python train.py --n_layer=8 --d_model=192 --n_experts=192 --experts_per_token=4 --d_expert=96 --d_shared_expert=0 --activation="swiglu" --moe_layers=[0, 1, 2, 3, 4, 5, 6, 7] --router_score="softmax" --normalize_top_k=true --routed_scale=1.0 --balance_loss=0.0024 --balance_bias=false --router_noise=0.05 --router_cosine_scale=20.0 --init_std_router=0.00679 --lr_router=0.000896 --n_head=6 --n_kv_head=1 --head_dim=32 --vocab_size=31178 --norm="rmsnorm" --norm_place="pre" --norm_eps=1e-05 --positions="rope" --rope_base=38300.0 --rope_fraction=1.0 --qk_norm=false --attn_scale=0.177 --tie_embeddings=false --parallel_block=false --init="trunc" --init_std_qkv=0.0406 --init_std_o=0.0102 --init_std_up=0.0406 --init_std_down=0.00622 --optimizer="muon_variant" --lr=0.00642 --beta1=0.95 --weight_decay=0.029 --lr_head=0.0083 --grad_clip=1.0 --warmup_steps=200 --schedule="wsd" --decay_fraction=0.69 --decay_shape="linear" --final_lr_fraction=0.05 --batch_tokens=131072 --seq_len=256 --doc_mask=true --train_tokens=820400000 --steps=6260 --dataset="wikipedia_en"
Below are experts of layer 5 (counted from 0) of a mixture-of-experts language model. Rows are named router (the router's row for the expert), down (a neuron's output weights, with its number) and show model dimensions 0-191. Each number is 500 + 25 x the weight over its row's rms, rounded and kept within 0 to 999. Numbers have three digits each.
Before each expert's rows: "raises" lists some tokens whose logits its average output raises strongly, later layers aside. This comes from a sample of Wikipedia text that the model never trained on.

# expert 8
raises: "1", "2", "4", "3", "5", "6"
router:484489476456498538512522492494530470497487533492514538460484558492536543487527519462490501475491499460491546509465521491501539484499528512495512532466501461517460494519483528515530505464526518555479476499516494482508503506478449537477480467508503473499530511497474487556502495508536527485491476474518540506475470530495426496495511498492494492492546470515528478479485489516500493464481493446463500486488522484495535545503476536503446507533483506468512501515526470504503447471500521491545465536539491524491461505512505503520496528486462521480545487480504458478464501484512516496
down0:511522474540450495468525537497448514511486485520490481524473521466495490503522511506493523528515482491473491476480497486567478500469457491466495454535571528542502518519491495490523493503482470444475501513489487475487476482490462487515489505481513531499460533516508503543503510493493491510517504529471503494497503505503537490472457485528505489485468545565548509477498509482525499492473467497484469524494486552549496485508487503475458462513523511503496486505516482477497528472508490506510542482494456505484518522501517482519444519520506416507522521533429473508497501489481507502

# expert 115
raises: "ut", "od", "amp", "ot", "unk", "uff"
router:468486490524501488524469485496510470476490512466521529506513527482538476510479497465486518466514500489465501509524489520508501511505497501475507500490462480500469486531478490498554527468498507525481485532512522490510493497454512469453469430519498513494503515514515460544463466494522522532500514479473462497486503468477471485503497496448529503509476470459460470540479487492509474503511502489522520487482475472524497465464488489459555545481539499461494524460507513576533505511459515473518495517540526509472487534475477540489500527479460497484531488521497560467541524476476504533
down1:519510455538503470523443493525475498568534535480522513505539534506522522470485480464515468509487495499478479480503472480543512521516517494490496481498540485535491482527501481451481526484507462530530534484528512460498486492489516506529489472564480520469496490475508507469466485490463493484513504474515521481495519508476510458480470484489538478484428499483472500521524460524510526464528543509477519493481474471490540489523479456520478497450515490506514485475526444472512471505520468498427528494540464494476501498492476486516510517513508482508539518498499536507498498520534494512

# expert 147
raises: "th", "0", ".", "°", "st", "nd"
router:463504470511500478518502502522493476497508512476493521468538557454510491504528479476525517503483502497510534487516540515486474513485504546519513514520444519484503470508545547507547520485557508529492532515467537511513536522477480454498547583496514526512477505472494456525485496494502493535486525485548479517528483493498459541501524528514493485528489530511482459512499508482513456492457482510525471509484498530494492524503481492475521519517480558492452498512497529508477473472507519493468497496531512517470477499483471475445482464465503501520488513532508456461497523470492485458
down1:496461469504547537508508484491539468495503504498491548484473470536490486478493543485538499428545470509488479520547494484501504509552480473528522556522488502514486487525508522500499511525489526464542501488487523467473502546463508477467482517547499500489537496520514445485485527509524518497528492477472489479498473495482493521536461492501509517497509504539522470491513510474487480473531521483492489537545490496464528490455502516453468487464501495480491543465520472508535519477498464493499466452451502510490489489463516527512507463507459510502504494503539496506567516501504458488

# expert 150
raises: "1", "2", "3", "6", "4", "5"
router:449490476482486481520505515503489467487480509475538503504516512483531475499546513460492562481484528522436510474527493475480481498495528520464500534443534478469509471524481540509522524478503500547523499521486495508561516477506453533474522499503501442498518512489453505491469475477521522491478479480508530536461508505520452478468481496500496445525528527473503454502482481515525484461504507420511479532490510526499529478488486495501499540525470534464491549502484489507525467488503475503492468510524455503468515477526482484521506481506481509509517486536492496480497533488470477487
down0:529522504497525504506516535481531474475526506489478480494488487495489472506526535470474441468486509531490510504519486486467466528493457516488512467478502484465461571484511439514487477514528445481496498481465495510515512483490496515475474502522486493469503472476481496509513516525501456524486495480527483483495479526520481511484482457498472439494489543471518523501475486468541497510533491510553488490499502496478496472522506544534531551457498466532500526524474494529464568560502452515449519510529503464500519563516498499515485510489485525527489497501538482514513489504497474501

# expert 29
raises: ".", "–", " (", " |", "—", "0"
router:484478452492517499520505507523529474497522496480521542496533542490478538477512449529508498491477507475476511541508518515486513473513503524507520530482475526511526502511546493516534533492560492496485488544482497479528507554460469482422514525496496468495440480497504491502469472500511582524521515468518498502520489519489476567497524498473521521491483516478465518520500502529457458465487474524457498512522516527513517479501496507477496497519469532489484519492537541515471464441509521502475498515534484551490518491509495478485492483526512512505492476491511450478471523479497463496
down0:476462514504457524502547474516524528513512495504487495454505466558483492551507480544512484473527498495485499532529493484535520465510508519482514516505528528476548522467506483503538480503519481539512522465473497538481512512466457549537515498509505523471518475510515535525509503518492513486495446511505548516502534496544457507500486513434514508489523503501510501517513505500519492490478497549463414508527502528471495467503517542476477513516535461503496535472518463508485487472510476518482489502443497498490501459488485519487462507508465480518477511484490497484505486510481426485

# expert 151
raises: "c", "s", "ly", "al", "ic", "it"
router:549517504513557478540447494504492499518496518441522514529502515462525507532542451499489501527539499480487495487526484525469490516492504511508525529527506460520511498467463530499498524491514505511491535482464475491498525526404476441502437487506510493487476480493553547474454470481507489527521498475499471514500473465512506525513486505517504532455507482490491488469487498484494492479496476539510509507475534498513502508492532532520512515532497532484533511462511526496488495469487510466498463466488481474494519545473493533532487447479491522490548504511485504510461513474465518480
down0:480523495505487495512481545476498461515480455520530480500470482565511500514508475475501465500506538505501479532528534549497495548523504482534521504472481492521512516552525463555492463535479480491490486546509532542497524540532521514512488514469503466456514483514498526453512510517491479481491463463526500484479518446463478514511509557470485481499564521474523507497471504538481514476482534516472511531502466497492522503486473476477455481561510532507493487492470517498481531513511492484512502478507483481527523496498494487530504549484470515509476536541525511509500462510541491521

# expert 85
raises: " to", " in", " from", " with", " by", " on"
router:529474478560459497509504481510459510482529517477455496439492497467494539474495488506500540524523514488501497505530490509448501501460497480529491472527499513494513519529485491491522520476503533527471467516496560484482499496489500475501489461509528467516517518549557509509500493489485483512519457484516454549512551510474496483530519498497493522482522494483457477550512496531507506503475480508497538515522500478545515513453472483489456493483539489445511539520541456520478496488536483487465489473511499476496535532498457527514481526504507529495518501497516547506534442474466482491
down0:485503523459482526493527533553480443546496516504567503474507518517477477532482483486486524520433505509508501540483491498529522525495482525489509494530499496488458551525519495452470525541501473487521502444514488513534483531480447496460504507505478498505481504447503479509506513479500510508480492555473460497503490486498477530494518482499486524514501498518511497512512523500483503476458508545480474536469524491524479489479522556566508486488522517480487506517484491494457492552454513504501471478477489485492511498473526556533505494493505538510556487543471477504479545501497509492

# expert 38
raises: ".", " in", ",", ";", " of", " ("
router:510489499530475509517472537493492503466492553488478536467499462503518568496527489506526527511509503511453490501522489507459464507470490509478480454536492524468504457479444482496479547440542523540484470524468507473525517523510496504501475477514502497532504497566503480520462488499479508521532532487499459506516491456474507466490512511470489505473546502504536516528474531520489511538508489535526488502466509503474487500487463498464478489494512493490464534494497501520464517481467540476511462443504519485494531528473486521508440513519477534487487472497499536496521471530508534523
down0:504522500478494468482537467504470515492474470524477463471509509484482507496489520485505498505471520515513527441461523447516511519450528535464468503502488501545507504482558526524450489461487438509484477524507440539505517470532525474506476482495457494532499504447511519505513485513516494468526493450503457512505501502525509512506460525472523477505506477476524479518497470484490490529467483460503536485451496487502507487505518460499477518489454455464508468491500515512533503496485526526475523513505486501505465490518491541453491495526528515548529521542515474458518511536479473503

# expert 126
raises: "us", "ick", "ans"
router:460482505538508480500442502464519488487491521501507513487517523467546480566511497459488520508538494486486470484512468499424467536476513499516499454515481516459537490485500462486539503464501515498458494558482494474483501504485483488495476445530500523480476461484492492512470480467468495532498499480490497520515519508489453487467514524481505504511505460489487478498490504480477460509521504476479519521488524454524503500481498506477503515477506494510488511450478505525552487473497501466470453475521493443506531531459489478502464515514446519536521476503527490442528524459490493478
down0:460510501488506472509538491492494537569469498464498469533486492534515462463510491513488550531507491498478479506478440449513492535472475491477496530551517500522495486473530533470523501467479502539495521499489481495525525524497495475537515487490504519475525498506530568489457482468475492502481496458506481488582486506481519508521542503522520479461455490514460488533522461494499532494516506472467511499501506477459505539550503494519516486485486515514496480526535502507494450466471473485467494473475492552511539487506548524505515539476508506527493496518523513513508487517503479495

# expert 152
raises: "on", "at", "al", "ol", "um", "un"
router:509520484502539529536439469507547467488523505459518522493487510493532503511541467456480514473527518485512479506502491512462479535502506521531496525526469458530510497483488487501530520520501492514480530494481486489502496494443510470480485460527531524474490510506516537482447517468521539513547526511487543516478516458510503490490495501495507534462504470486450456507486505479531466495527492527463534506469510497529557497460518498497497462517515493499454483513494501495488516431508476508461461475502470454465515501470536520538466496516477519488522476547494519471504522470531511487
down0:497501487544507501567560509476546474485539516474511515542475476479475492484521527525498471500521456504506502500546482464517503460449488546502500486543492493458498482512484517511455506521497504531436466502492500482458526510492488502505495522455516505429489531512514525523502533507526503486500471492497542536465538482469514530478526458496493479502535542529504484493506515509480516512501483481511511476476531487484508461463482526447495509509506473497495514431472524498506534486492508536464516523489516487501489473550519489494504493497499473494490456531506555478499518523495474517

# expert 31
raises: " the", " a", " it", " which", " this", " they"
router:532484524500452508521459494494481527462515519504488510498506477461492508511492505505504523509483521527534467519542490496446482475485473526491515477507496514462502468558476504464512505477513502539487515499512496502494522477514476497478505541518530460534530508519482480536523476473497476532514450544590500496494505478512482494467487480488490468467517499498508511523470461530471468474490502495444509483531524535467446516497452512454483457485477456477516499500482514508474510482491519529515518517497461499512514496485486482544494471544472571449534498503509485532496497485508470515
down0:546520489507496489514516453536477477510545479484533448502498514487456494500532474472543525490517484485515437505491483512506459472532477501485511496474524476495537492536501514520466479519546535476523493506498502518527475513468500503488507532512469505495478510503481490450486470528487534514511465488529459543502517452453520471526486505448545516510480466468487497485470487499556519507541540461470507486468504497477500519518531516507544489470445524505478504519485508512485438515561501470458493490508506460521513527470479521523513465494507475487503482499523488506461507510510509477

# expert 18
raises: " a", " the", " an", " and", " in"
router:531473483504514535542452500517500458467520510504527540434492457513531483501508497484484531474517523548504509479486503526461471521452476515496510454499478519476503458506505488481502510478503529515495556527483480494533504485513476511540486529531526505541520486516536522545501454482491498501503474524549505470511488526487484513517498523533511487469504491489522499515517501548462526524493480527478517485516525587508493542483484528479497458516473474513502514511497507535505497496504483492492531504483480482484523501475471496534466467491457540498554514505527545511495519492555479458
down0:489545569512484502485505510465474487494501476499468507519496521514487504496495480491505546498503453503499529508524495495502496474469531454483497470482502516508558476516444494510475506545488494541463461513513479528528495513457516506530485551471504505493465492486490493483522493483528492473489538487476469492509510499507541529482474525490462528500486501491530446508497431500506459497495498501484472478493501481541509500527476489486433534497446485527508492501486477459539502534521478517515510457543516525475512515492494447497470503522493466535532498499461484470526436539525521505

# expert 116
raises: " |", ".", " |\n", ",", ")", " |\n\n"
router:482477472477502485528482531565485519488519500464501495489504512483513515491535495482522500487487508476476490503487544489462488521483507543563529520471493503483478487473527546519547539488484497494570528502480505509516548529504472488438509554497514560505498481477483488493487513482491531538494526539544498548518487452497505503529552498474507498473484480508487513549486535445478472497500479535471490534528538523496508529484506482491521517508507524482485490519507537519474460475470504491479478483545495524489505490476514466499485507496470495520423490505498511489480521483471474476
down0:512519477492525497532462518556459522514500502507509488543477527525518486506498512501526510482479468484492452521554513504479492479521466495492510545529492521466494483509490516518520492477483522527520459524498485499474533507557467502483515542464487494493518479483503508505527515521516471583470560466476494506487530468521539493535497535462492504460520507491489481513451519502512467490517511558482497481452460552483461482498486501474504511484497470480531466529476546512521510515509545466529490465550480475467496500524483514470507509480519502514501480516525498485513500480524465540

# expert 67
raises: " of", ";", " |"
router:491523496561461504474468530492469523484487522493461498455507507496502536473499516514539547511520518486479526465520459528505477540501465489508489457517474509496531479498497506488499518440526509493481483540481542497484547491513478496536474487525532493529464504522519468527479492505469484547502475485508455548519552477478488529495490510457479526472530517478536481500460529512502486529511480510545507519459525485502496477475467483475507517516462537500493528499491484536499501480491536457483464427496523468501541510462496514523450480533522481509500491499520506518527472490485504500
down0:472511517457499474500491533474475457498500492488512537481483545515534511499483510518533475532549499526482508517499480525452531501481488504479495513530505501483525488508490468510460495538500528481548533483498526502525517536486455501461490558528471479496522502439466484462495530491507511443536491500521478478489502486508514475495495508500503479529536539559548505495468518494447525499495479484504537484522523550518503514540454562430478509493528485544484496477499486513486525520488527521491482504535528503512492503504479481496484492505517526526522505459520529525509556489479489504

# expert 132
raises: ".", " in", " with", ",", " as", ";"
router:460485483548474469485519517495466543474505514490448534444466491501525495489510522478508545525521531535483483525525524545499489515487503507517488447522509492462542456503497541474501502448533538517515530513466548544506544529477485494539508477524540477513484480513485466485481471452477483504532506505529488487527522512505461488491528528498492539467523526468512510502477532526510472484525523531499490517456505523491482507524453492458501512504471484498492536493494504545482493483492528492488481478545527475488536527492518476494493492542478502520482457462520526510481503465529518510
down0:474547499558454525481467524516496511529525482508502499497511538442496530516487452515537551480519529453490505543542537507524494477495502518519503485502476539508472480493525483507501458487518508532512496534497492520523481492506518489520470531521492514503528478499470480508493493475488553512499482484507523512529507497492471496483471481492498514476472481495543452519468488523474492496504527486475507467517533507479498534485476520450471502538503511540539487550473506482484512498478488462527499512495543527449548531503535496470544468533446498524501453459521497527503483481463479533

# expert 13
raises: "se", "li", "lin", "bin", "f", "in"
router:461454515534521472507467498496479491467512544512518539513536521516508487578510467483483503497534468500522519479521480497504491541498507493535540476512475480473532505485486511476543533451528490533436488564481497489501503511452518463537460475519510516505452517500552503479439492475486511546538494498481473504527514502485516532446514522554515532501490454483508478505494476493491487502474467486490497522492499492510501522472508493463529485482478501521503483510524507529523487444469515478483514494526510477512536489501498519526467510523436489506494491512500519475502486474468487491
down0:462473443464514500516460524450515501475498528522477511491511513505493506490530499514502449506447538482529509450529490504531488525521510495489476531520501485457511498480563501491464534506532530477488487501507541511495525492462508553491529492487483484506545468493472510526501478501490503507471557579492492513461479468527460437442480487528466508502495506530526530483510537510541508492476503483501514503482480513497488516530545508448486502458511508508485490480523493499490467502491511453473519531505519497511494462494470476494478497488493538499491535513488542470500493535488515466

# expert 169
raises: "2", "1", "3", "4", "0", "5"
router:480476471474500465528486548516521512477501487497514500494512516488470500505498507461461493445489512485477505517505519486490509500485538534522497479462512505496505465505476530535502515465516495522502501520474442471493537516526467541487525507522503463499466503450474525505451486464518541477482474541495520534413485496514462484501485479500532477511502521504501494500416527499460477502490488480486489506522491545483510558457474515504479490532465520466511530496514474543560470489511498471512482522505472520473500474496484458534495485488477508494481468502489486486510556536503480506
down0:528513534525512487490482524439507490475514494489507501502493503512498484507516498524537473490497476490486504546500531524443468498488504516516524517513521522475520469552476487494493517528518479470470511505489472439477502490481523493530496485520518500486517459466505510505475537546539532524469510533501479509509455476495457504561492492539518533549496526542511499484479551527476525531515526544486531512514442483516468473492504502534508549493494525561497509570512438539459489509482489504502500519511490496492483505503483534495493488469508528523502539498513531479526529465500513472

# expert 14
raises: "ises", "ee", "ies", "ited", "ised", "ized"
router:491472486509505505540479508499477524441504514481476523509499500475513526536491538482491544511533518517501514490502467540448507506448513510512489464519468528500505419548490499517510498466490535518498512565491559454476502497472489468519499480499518473518470513448531447536479482472493496505493515483536460534471482483487475498507545515506473519479517478469481502546492497525479492527538491552478508498504496512498502485479488492454501499500493514490506490489487505523525513475509502493470457510524503512520513556473451511535474478496479519477545509488564541487497507467477482502
down0:519489472429487524518505507458499547550484484469470500504488471521514499516511533494477485544493476523524451534471469507512452539562485507468510487502460508531491518454482499471547488511493511507486508508523525449498511503514511519500533500463478477501511489535500480548540502511498504498482465489494499504507493522478491553496521506487527516510566479498518521483511462507508479490524489459511497509506514493509522528494491471519532540504496541477484454487493467520461530466545457462471549511520486487491550469513508498500491520480479525474516524504528512486533562525485509469

# expert 33
raises: "ver", "ip", "aves", "ang", "ast", "its"
router:472453477543502496547468504519519500454513518514518526500502541476531489517507504451477498455520504513491538514507486517419464502428490521511535497475446487506520458511504501473549544476526488497481469545512499446484540512463467475495478462514514494522508503516460464512462459508502533528478511520516485500519475469470474470474523506504530527529490490468487496513474525517495475513517478505504521498512509507495528479468498497446486501505501495504498515511486513505529487471491499475482455472503528519489527533469497540470480476520461487513521477501558490470492470495480509536
down0:524485474474496534496495494467503450477484447511491503477478513485493511489522498512506474442548496507497520506449519525479549541476489486498494539439495504506516520493491486478525518492518524506493489504467507481542505456512524454491498528499511499538534503494509496515517521552488524478501514525529460498525498533523495438490474437507522483559533476520450550498491520480482500487455497499491507493477501494546485511488505471473522464536505526468483530512505462532511532473526500551468538553467516534492520520505523502459508522518512535480528497527489494479509465515516508513

# expert 178
raises: "1", "2", "3", "4", "5", "6"
router:511507437527474495545529516494501488492514520502499502454522507480543528511512521458459519486483515479450488483514494511488488510472514501503522501483551493487471470522470570501540523478539468546493505489516501504522506483528427533491543478513494430517473499493462465562466461513494498493494477500531476546474506461511425477491488481491503504518517541500488488493479517527494512469507480461517519510467498471478527512468520483492460520494503505472521515491526483525517474491495483479504511507517505485504478466513487495532470481551458506513541523539513486469474490510490500495
down0:510482479479508532500520473489523482534495518484494484478505516514532500504531494504541562459486515542506519515512507461507535480470494507502475502484493541523410484458492542467489501533509515480515508444512510491466483510503520516517475519476470512492492505512522473488519478453508512532508490473501499525475539483482518470472524479488511487503513538445505500455476459510526523535519467524488483489541475489474512508485530513498503503488509535458489492466482493543490496463458526491510500514460522476439508517518493501473469486528508493521529518504438484459437484491530455469

# expert 63
raises: " was", " is", " also", " made", " and", " had"
router:471460468500481540463512533510502519481533541493473544462497487460558515473507492511538526511531566525533462529532519541460492505485468534507510480514515460476495462526477509512501543481529507520475490484505513493472556498506454486496469508506530464539486497495498516535512495426490475518525510512535496496491509499480469508483512558497505514512490496452532503492513532534478496528504468513472494521491500528515492537497463519465520480529477502478518497492511486518467514505465529492435492488518519472509519494499496481470514482529485474487529461476525534509474481446496502501
down0:514501504489497497520472491500530512516499471514508509494473540508466481492448565503485436484507459507483524446478507473465498511510489473471481455542484515486480550518552472486508517492497452516473497463516490511470508463516497471524523478486500536491515509492527496495546485536507482450489495491480507556520507506514481498529463515500459485467466511496525494470512510452475503497483491478473500515457497514502484514471539485529531480482526491555543470536496484465494534510490477488474514483519488467530517517521552509486502505462524524534467519459516500483503481516551449524

# expert 45
raises: ",", " (", " in", " was", " of", "."
router:517484498543454520491476554484491497454491565516506519475466491492514531498508513487521496522501547525468504495508491516462467509519474544477469442518491488464499477482461493535510505471554513560473510502511479468505521515520497515494472492529512464525492497550532473528477468496466484537511545513511452507492517447479506494485518491463501522497491500479539513525465524510502504528484493558541528514462512488486490506509456465463512537504510473499469531487492477502481479484501540464487472459506511460482512517491487494510476507533486533504481487529513526464527483536476538483
down0:476503524529495513513506513526503436499522534508479481500509502454457521453493551534510512517551572521482507474504506543484508487497491503501539521516512516514487483522500484501514478503507529468528526467492499493511517516500480478500526562457489460466513480527533467494547526496506487550503487544525484464483504485454489547518501488460521469511499469512514526496480511494493526510485478477485531481500512476514476443531499508470463489498479490473504485460521474449464493531505491526484479471480499513469495469468505505489547457518550460476484525492492507496472483441476506520

# expert 100
raises: " in", ",", " of", " on", " and", ";"
router:490513496547462540487463518458489537465526539492464493466476484504500533472519525478550547544531530479485517504524456523487461527506439493490464432512472521483512479490471505534500510465533509503473479500464517481475517520496504505514485490499533449511488508564520470516471485508476466511481503509506463523505505471475509485494501521442462520443520505505535501528475553496455474525498493518546508494503503482507494497476454515473474504519504501503455541505494486540494513472504491492510475478517504464508539502475509503524457488506503491497484506497532533502501481509511532535
down0:477482497542533471522497538547550516476470476527477481485517501526537448517483513525469464490508491475519509484478491449483496494456455488480498525491500508498450528505498478532489476523483456533520507526532478453499495490530453530490492480509480530525474503531483513510531494484493512505540470443520492499465515491518526451504491504524516510533464477537423516486504489477486490456493508503536477519516495473498510544498509549483528497484498524503490492510464505527531541548493470500511466520500501548502486527519490536496496484476529532505505519512462541477535459507507495518

# expert 97
raises: "ens", "it", "end", "ig", "ends", "ic"
router:457471498538506518549479482498507500458498498464506543470533517471539529516497531462490546498537519495502504492478472499470479500501500474500518507504418496470487477500472495523545506468499547508518510529493532501471554507512475478483513441515509518498463503502496491545503491478525480523507478497489477515493531470468458470523509495494523509516510476447471449547483479505457457513489496491512543491510479482538519507491509490505477474522530525509498500470534527538515477466472513471490490514511524517495489543493459523546473483504450493474528500508540540462489500465481476512
down0:507520493461512474527490535474476486468473518523482501469483539469504461486515493534565486540484475535473458521534505491519509486527499538508496486462501541483510508518501521529460506453534497464507478498483441505463468489507457485476516538509511483488540514495490480535514494501452487510501456499483492519479529499501550479479485513524498522495534495487490521545514531513488509515544519476477545503471492514482494527504489507468527524446514481484505456466455516542452543469497521502530476540489509491506467518526515529478521485527494450486469467490546523531492512506498507514

# expert 71
raises: "2", "1", "4", "3"
router:496473495495475474490482510505503487472521511452531526518553555464498487524548481518460518490470517505469558533538515482483491494522482519480519495480490556466528483498501518490511534491513480504522538509489470473496501506511501478507510492510511472499460523475513442480519484481533494507485469477511484492531489495516427497480502477508561485536547523493499461539501490511511493492496516473512496533530508501478491483496482479489509537510473531465476490459476539493540477476497517468458471521554529486523522507457451468483444519537487510504528464498525496496448502496483467499
down0:496472489504468507493500534513490501526508466486535481525473483541518504506480505486500462480496491576501525494512486503477509524530515527500484493474528493493485524526499507493518497500551537494493458506445518510518518471491477472504535550458477553507508507515530481478507503466533471520442480489520536563522511479498527491467513506526516491529513486458478493494500489524486544526493484522494525474478491527446521454464510500497541492494507489489493526512447525514549473476500500443528478518497490550562488502463494510485486547511506514513489543496528455510490478521512548515

# expert 34
raises: "ody", "o", "obi", "iver", "ive"
router:489507461514498476469490492490519496501521478485500561516535490470485518523521501501490504473468537474467532529500517498487480499458480509480515506484465526487509503489516526520509524531542472511529501585466546492538494516480476457468503494488565438501509482505491462511489545497452516489472503504461520521505465549495464514495505500482504486517526526497469498531489490475455460459488461506479454512494497537503543488478472508487478527501491518491493499527504551521494490456493538472473444518521512480494513537520474484469493474487479483536519488486503450488470505491489462528
down0:537530506482482525487483513508530482495496489455489524504514492500573470517495463497521515501509482479493532513517485436501496474480470466512515486489518491499482517489472503504509489479513510466485507472503508480514502522511542546453486478456489497487531490454488458519527433488519458507533494490524484500498477476447506454504501498469509498522459443516433496492485462493492508527491512480502491449555489514488515522524534499489474504522501481565488441506496499533517508504516518482516475520526500494494459485515522495508532539494525540508494522519464511553508498469504524567

# expert 5
raises: "0", "1", "nd", "2", "3", "4"
router:485499515537489502498492519513519515514495499458512504437472529504517505551498503524500495474493526533509522541481489516510494479444452493517542497531471512446510497518545514483531541497564455530486516508518534494525484507459500518505518512483513468534465478471502475511482483523541523519486528504524459507539508486493479516506536491499539502515480540515502517505461469511459495484469476492505546507496485493450503506451495482453497519458518531511475499496547518511492492459552529491487488482506522505493466525479474497459480507527539512521515488479510448478485510492535439471
down0:471487501480454489480504502521535537489504533516501488541510502491495550478516490461489541509507504468452505482541519474537485507527570516528504499500520508495485472546484523435509468501471498507524496489537526465539462498459499480543476502478486488483471494497491514487518515508548492541471520523476489522465503502496526470523501474512488475476496478563552500456474513492515456521533490499510496498480468483502494479524498476516515524466472479448553513491516509538497482487502483525527527520482501526480498464524475454502477525524521534514465497520454501542509521455476497522

# expert 119
raises: ".", "ame", ".\n", " (−", ".\n\n", "ome"
router:467460479541520510546469488496501485455515544476479539506513525477535521508527525484507495470518502488512509503471517538458450505509529512482504481480491501473485455500497500515519536476552525486525518536489523482470557486477512492483499479517511492528506509493466495533501473452528513490495482466485483513539496490481461491513534522487533544500484482490477469522474492513500453551499504519472496505506482489533535509478468534454464521506536525493473573485535509535479483483499513463473448469486497507494488542521470522509446524530454521514502465494503514526498491471497469520
down0:558516508498537521532517479470532483443502474543529517527505491512495499483516515489518497522458521513525496525487468508467499515516439521486515481460496493491502512534477474503467509523534529523492513451495519518512490483512507501539525502493506469515493485473514503477511557507523518496492513478439497525513500479484525533470506445494499494495503492496489503511491482472493525534462499494504505495560548520474500461541536486512532491489509475536512476557484505531548476527489508449479518518486473526495520467460518451513482463500442526543529500503494475516540524459542509480

# expert 54
raises: "el", "ling", "en", "les", "ed", "ew"
router:492488478505553527553452537509520505502507490492517501534530526508481514519513475431508521487546479522534491485522506491506485540486481542514521495509533470487463488475473516499520528483518501477493476549454492478506511500446504457507522481522521497487492531526516461446445493482529545540514530496501469480504473457519550507529529503513492513466514504495486446510504525470523466469478498513492503524537498504563520502491467522462472506493505475471516535499511525494485494458487524459510493518497502479496516539523488498504453491495466481496500474527458497498471509452458504499
down1:504468478558471486514489507487522509498490478526522488509480503514515525512498523521496519467503525512517514534454510536511434532531535499479478516483458465477546474482486503512513520501478493501472473507499516493478509531514453546476529474528500508432488491527521536501549525524496513515462518528454559480525485485496524485509480497533481475545510534501470504467519469500488434493491470521491471482503457509537489505492485534477490434533488480488498502492469494486505475497479505475484481515556470497545478508521509505492502503487498468483500490561489530534508522507458544490

# expert 103
raises: ".\n\n", " in", ".", " ===\n\n", " dating", " during"
router:517469483504514472485504517510469518466551539482483528485476499449499542526512505469527535514491531532454516489524528527454454468469500514522525485496487512471503472516495514501516508462544532511515493517456501492504536534501455478487491542523535500532509509511519489550474497467487496505473497514554474504507513477468466492531523519480482510500513508475494501518470472542491490520483511502424499531488506542484509508484461495477473505503486502434508513510538474531487477451523515473466478454556511494494544491497479526478495458529463523502497476473521536497501496484482473487
down0:469515460458490481447455505496503510486493493488514468472484501503532461485498510536513487509522477503536498457508502535501490462506517471534537509494485478473537512478511513508488471518473514506511499520534492575459494460515519526524524473518514518495551498511537513498493490513470521472476506494500438494484475486477495467494493504526475486499502505473531536471468480510500528555484490532497492507533510488481468462504573525513471465503482497536492502488521500474507438518529541533530508530486494497464549511476508510511539527524453472501481536529535470490478523455464508500

# expert 6
raises: " |", "°W", ")", " |\n\n", "°N", "8"
router:479488462514499453540521547544468501497498510483512499456494531455506470527557498494525507499487519497479573470519489501487486537467504532513487539477491469487479485492539528532515547501527560490533538539492524481509502505496503516482499543502532517488544484508477499508512488477525496514498451517502514523512528500492478477558533542540528507527528511497519483475502545456460487489488500536491446505526517536469513522505501485507478541472514504499473491501445494489521475510459501493452477480540539530474534497488475477470510469507501507504466476497505503502482484506476494517
down1:510467482488505507534490535516503547503501470514493471531500484456483502448473499541547486483480503484513489463556504528503428474551501515501527517549518519514488455516469505494530498522495495477543466516520532528514505500522530514524520486484486514463496474521557516483498499504481497505514480497463458547518524499489494417545451491533466478511471484496479497499465501518524524499509514491518496472498466513480531465473500503488535507516489501471547525528487459487486514517524505491484534466509494534481483501534506502523501532502456491508427455501495487500489512495467508501

# expert 114
raises: ".", ";", ",", " in", " on", " at"
router:511489466520487478508506534494458508472545505502456529473482532460500514508540515463509532508538551527505492495533506519398525481461512529529494487520518496473506468512481547511526503493506512515474521516470534497550521491519448490508513510500545516506535504497479494519496468450486523559515506480516484497520527487491459515516511512508463522480533531483494489499527535545510516489507491508477506484509514538503508497474476447467500502519505521480464508518563517523465471481493501499423522483507518488479529516495483494461510487468498530488533486476538521510487509496517472500
down0:479475517477487468490514484470531500517565490480472508505476480467520541510514509459490503503486501514491465486475479492457458520491505513480497510494482496527501492525532460496519503511516496505520546526473465517514521505498498506508528509583514474500474494494514482485494511514504531546477484490470481496506518501524456482464481549503504467498531484402505546479487484498479476509510459486496490504451565529481499463502475523469513493479516529550521459507517509511519484480518531493501521465511558492500482496473518462476492475534481503488476472494546479448489485540539478506